Weights of a small mixture-of-experts language model, trained from scratch on English Wikipedia: a variant of SOAP for the experts, 6706 steps.
Below are experts of layer 5 (counted from 0) of a mixture-of-experts language model. Rows are named router (the router's row for the expert) and show model dimensions 0-191. Each number is 50 + 15 x the weight over its row's rms, rounded and kept within 0 to 99.
After each expert's rows: "mostly gets" lists some tokens that are sent to it at least half of the time; "gets" lists some tokens that make up at least twice as much of what it gets as of all text. This comes from a sample of Wikipedia text that the model never trained on. Tokens count by the router's weight.

# expert 8
router:32 32 27 40 08 38 75 70 41 37 55 57 52 42 47 68 70 43 48 46 30 44 51 69 37 51 38 55 50 66 32 44 75 58 48 42 26 53 42 48 57 55 66 37 67 42 25 18 37 51 74 50 62 62 26 35 46 58 65 51 47 46 57 62 51 34 78 53 54 57 31 63 50 17 41 59 37 57 87 25 76 50 56 63 39 37 18 54 42 94 17 44 62 56 58 43 53 42 51 30 67 61 56 60 63 57 48 46 23 67 74 43 58 45 48 28 54 55 69 74 47 50 39 58 70 37 58 72 35 53 51 54 55 39 21 38 40 37 35 56 51 37 55 76 62 69 40 19 44 43 42 87 60 47 50 59 68 52 27 21 44 52 56 35 60 35 52 47 65 58 40 60 73 58 65 66 27 76 33 29 58 47 70 59 60 42 68 63 51 61 41 57
mostly gets: " and", " or", " but", " /", "/", " &"
gets: " and", " with", " or", "/", " /", " but"

# expert 6
router:69 52 42 78 70 50 72 52 50 76 67 73 50 48 37 34 42 00 46 52 75 42 57 55 56 25 62 61 78 58 63 45 75 51 57 54 60 26 55 63 53 58 11 53 43 36 58 51 27 50 52 16 43 66 77 61 37 58 56 52 46 47 72 59 54 63 56 45 57 20 52 29 45 63 48 54 41 54 54 30 33 65 66 49 57 58 60 39 44 58 45 72 36 44 62 49 56 32 55 32 32 38 92 48 17 28 63 50 60 30 36 60 56 54 78 66 54 34 52 38 44 41 50 56 40 34 39 78 46 38 46 62 49 37 44 21 53 26 71 51 51 46 59 59 22 68 43 36 54 35 45 38 51 43 73 58 64 59 41 36 82 75 53 54 40 63 56 06 32 39 39 38 31 43 64 36 28 46 54 35 67 45 62 62 50 51 51 42 49 57 36 46
mostly gets: " the", " a", " The", " A", " an", " his"
gets: " the", ".", " a", " The", "'s", " his"

# expert 1
router:50 28 66 60 49 55 51 34 39 36 69 62 63 35 48 52 47 62 40 67 49 70 72 51 66 65 54 50 35 49 34 19 56 80 38 65 34 54 76 70 77 84 44 65 51 28 25 37 31 32 56 38 51 59 57 61 62 68 48 46 36 33 41 64 45 38 36 52 43 57 17 60 57 58 62 27 29 41 36 70 86 66 54 21 39 47 29 12 30 60 24 40 51 63 56 79 47 56 68 75 36 58 52 23 44 46 39 82 44 56 71 61 43 53 40 58 57 57 46 76 67 49 26 44 28 21 50 70 63 41 34 49 55 63 54 30 49 62 49 68 14 36 47 25 41 23 37 71 60 51 65 44 42 50 43 43 50 72 59 44 64 33 38 46 77 50 44 58 49 60 56 87 63 65 62 58 65 60 47 61 46 54 47 56 48 60 35 39 63 40 46 36
mostly gets: ")", " species", "idae", " Genus", " JPL", "ensis"
gets: "\n", ")", "}", "\"", "i", " O"

# expert 7
router:47 44 89 69 53 64 51 49 78 39 29 18 62 49 45 63 19 78 42 61 58 63 62 57 51 94 53 48 33 68 61 40 21 40 59 48 48 46 56 69 41 46 38 29 49 63 39 49 54 61 51 47 59 61 48 76 56 62 85 56 40 57 45 63 68 76 46 34 30 51 44 54 50 33 68 34 32 45 72 56 73 38 35 38 41 58 49 63 53 28 81 23 62 42 54 24 40 71 53 47 65 23 42 51 32 60 46 57 39 44 69 47 40 48 48 31 49 35 56 46 56 29 42 36 46 49 34 51 33 62 45 47 59 42 45 72 38 60 49 46 57 51 85 43 63 49 31 42 33 42 48 52 48 62 51 15 34 30 36 40 37 24 82 59 33 43 46 65 78 23 33 64 50 29 48 24 81 38 44 73 77 41 47 31 54 71 57 37 33 36 44 50
mostly gets: " it", " he", " who", " had", " which", " not"
gets: " to", " was", " is", " that", " he", " "

# expert 3
router:57 47 52 58 50 44 35 57 48 50 36 46 56 63 52 55 95 56 46 57 45 44 45 60 68 57 36 62 48 41 89 71 52 32 61 51 44 55 54 71 64 72 85 50 46 66 20 94 59 53 37 32 43 58 34 41 33 42 18 34 31 56 83 44 54 31 65 45 81 37 46 40 49 32 80 53 50 51 51 61 62 67 38 27 45 54 30 67 56 33 58 34 53 61 37 49 49 46 65 33 33 58 55 73 50 42 41 41 79 51 72 42 61 38 46 43 35 60 65 40 65 47 36 37 71 79 62 56 17 31 51 39 42 29 49 82 70 38 41 62 37 64 15 51 25 54 66 30 26 47 57 56 67 33 22 61 44 58 14 74 70 41 47 52 43 75 34 69 62 64 39 50 44 37 57 57 53 44 38 51 43 40 38 55 31 64 44 42 47 54 28 52
mostly gets: " -", "°", "′", "″", "-", " •"
gets: "-", ":", " –", "–", " -", "|"

# expert 15
router:49 48 20 72 54 36 28 85 56 38 31 35 52 59 57 52 33 55 64 43 49 55 60 57 95 48 58 44 70 30 44 60 49 63 49 50 51 33 55 43 37 00 48 38 62 45 28 53 53 60 39 71 50 75 44 32 55 49 47 56 30 18 58 54 58 15 36 65 74 76 69 51 68 66 44 38 63 73 49 36 36 43 42 63 73 51 57 39 24 74 22 61 48 65 61 59 28 83 45 58 57 46 20 50 50 27 62 77 36 47 41 42 80 57 37 61 60 66 61 44 16 40 62 49 35 56 30 20 61 58 52 68 57 43 48 63 61 58 63 48 74 54 26 59 29 77 75 25 40 51 28 37 31 54 41 54 61 55 49 56 42 46 48 46 61 31 58 51 46 40 47 34 78 53 56 64 27 38 53 42 55 43 31 45 62 57 56 41 56 48 60 47
mostly gets: " (", " \"", "–", "/", " U", "_{"
gets: " (", "-", "–", " \"", "/", "==="

# expert 14
router:37 60 43 48 52 52 54 38 54 59 68 56 36 57 34 63 42 51 78 45 38 32 57 80 64 56 62 46 40 46 60 56 35 18 57 37 64 58 53 46 60 35 54 87 07 54 73 34 40 55 69 65 51 09 93 60 80 34 34 38 48 68 37 41 39 66 39 59 29 16 83 44 42 32 48 54 53 46 39 62 40 39 42 42 54 51 65 53 66 25 57 63 40 48 55 37 68 40 39 72 54 55 35 39 55 47 72 38 53 49 46 43 57 57 52 46 32 30 31 35 72 56 69 62 63 67 65 51 85 54 79 62 38 55 76 43 53 49 24 18 61 39 50 61 41 34 60 40 57 33 50 33 49 49 34 50 44 46 58 36 35 41 31 37 60 32 52 51 41 65 85 59 37 58 32 62 55 26 26 53 44 77 51 70 35 47 58 65 43 59 83 45
mostly gets: " during", " However", "==", " after", "After", " During"
gets: ".", "\n", "==", " of", " in", " that"

# expert 4
router:61 94 50 36 54 68 63 38 54 32 43 50 50 42 46 59 46 56 45 26 68 68 49 38 30 54 48 41 43 66 39 56 56 63 71 39 44 65 21 62 42 53 49 43 63 56 69 34 66 00 27 60 73 50 20 31 44 43 31 79 61 53 37 42 49 66 43 46 07 62 29 69 57 60 31 43 57 52 51 45 50 30 64 62 68 54 66 64 69 57 45 69 43 60 27 50 40 36 44 31 62 64 97 46 54 53 54 58 38 55 20 76 54 39 60 67 56 53 61 34 49 46 53 58 07 47 39 35 53 71 27 37 57 27 46 24 30 52 68 43 45 53 57 61 42 51 60 55 50 69 42 68 50 25 48 48 64 69 70 64 44 51 75 56 34 17 55 73 45 46 49 49 53 43 60 35 39 55 64 51 68 48 65 25 65 38 47 59 42 45 67 58
mostly gets: " |", "|", " —;", "|---|---|---|---|---|---|", "born", "|---|---|---|---|"
gets: " |", "|", ";", " 0", " 1", " 2"

# expert 13
router:45 36 56 39 56 43 36 44 35 36 61 62 44 43 71 47 53 42 40 55 60 69 49 18 25 00 38 53 53 25 45 54 34 73 56 58 46 52 36 44 18 42 59 41 41 32 63 61 50 54 44 50 40 44 61 34 24 40 82 36 64 47 51 38 50 26 60 51 63 47 54 66 55 54 56 54 63 35 29 80 32 62 54 76 13 55 52 55 61 55 85 39 44 50 53 82 59 44 64 52 14 45 34 51 37 68 45 33 38 45 32 47 51 56 46 82 44 53 40 35 31 48 51 56 43 74 53 30 50 56 65 59 49 69 38 73 69 63 42 69 29 80 53 50 56 68 39 67 61 59 59 44 47 86 40 47 76 40 70 52 50 77 33 55 65 74 33 38 56 41 49 57 46 38 72 40 49 54 61 31 38 45 71 44 71 27 56 50 51 69 70 45
mostly gets: "),", ",", " used", " released", "\",", " made"
gets: ",", "ed", "),", " ==", " used", "ing"

# expert 0
router:56 67 35 52 27 39 55 36 42 35 28 24 70 32 46 35 50 65 41 36 61 27 65 50 23 59 49 46 40 35 38 55 71 74 71 56 54 37 58 27 51 32 51 28 83 52 56 46 54 64 41 52 38 37 50 53 87 43 40 60 40 53 35 53 36 46 59 48 62 59 62 83 56 68 32 63 61 32 47 31 72 46 28 59 80 51 37 64 60 76 61 39 50 61 66 75 48 41 51 32 60 53 45 69 66 70 42 27 58 39 33 75 34 52 53 45 41 87 24 69 42 49 62 54 42 36 44 50 35 41 57 25 45 59 64 56 69 43 42 62 60 39 40 32 67 39 56 54 26 66 68 56 53 45 61 68 29 63 62 66 59 23 39 13 55 74 54 12 14 54 60 47 73 66 36 58 31 52 45 73 39 60 41 27 22 57 62 54 50 61 38 59
mostly gets: " in", " of", " on", " from", " at", " In"
gets: " of", " in", " to", " for", " on", " with"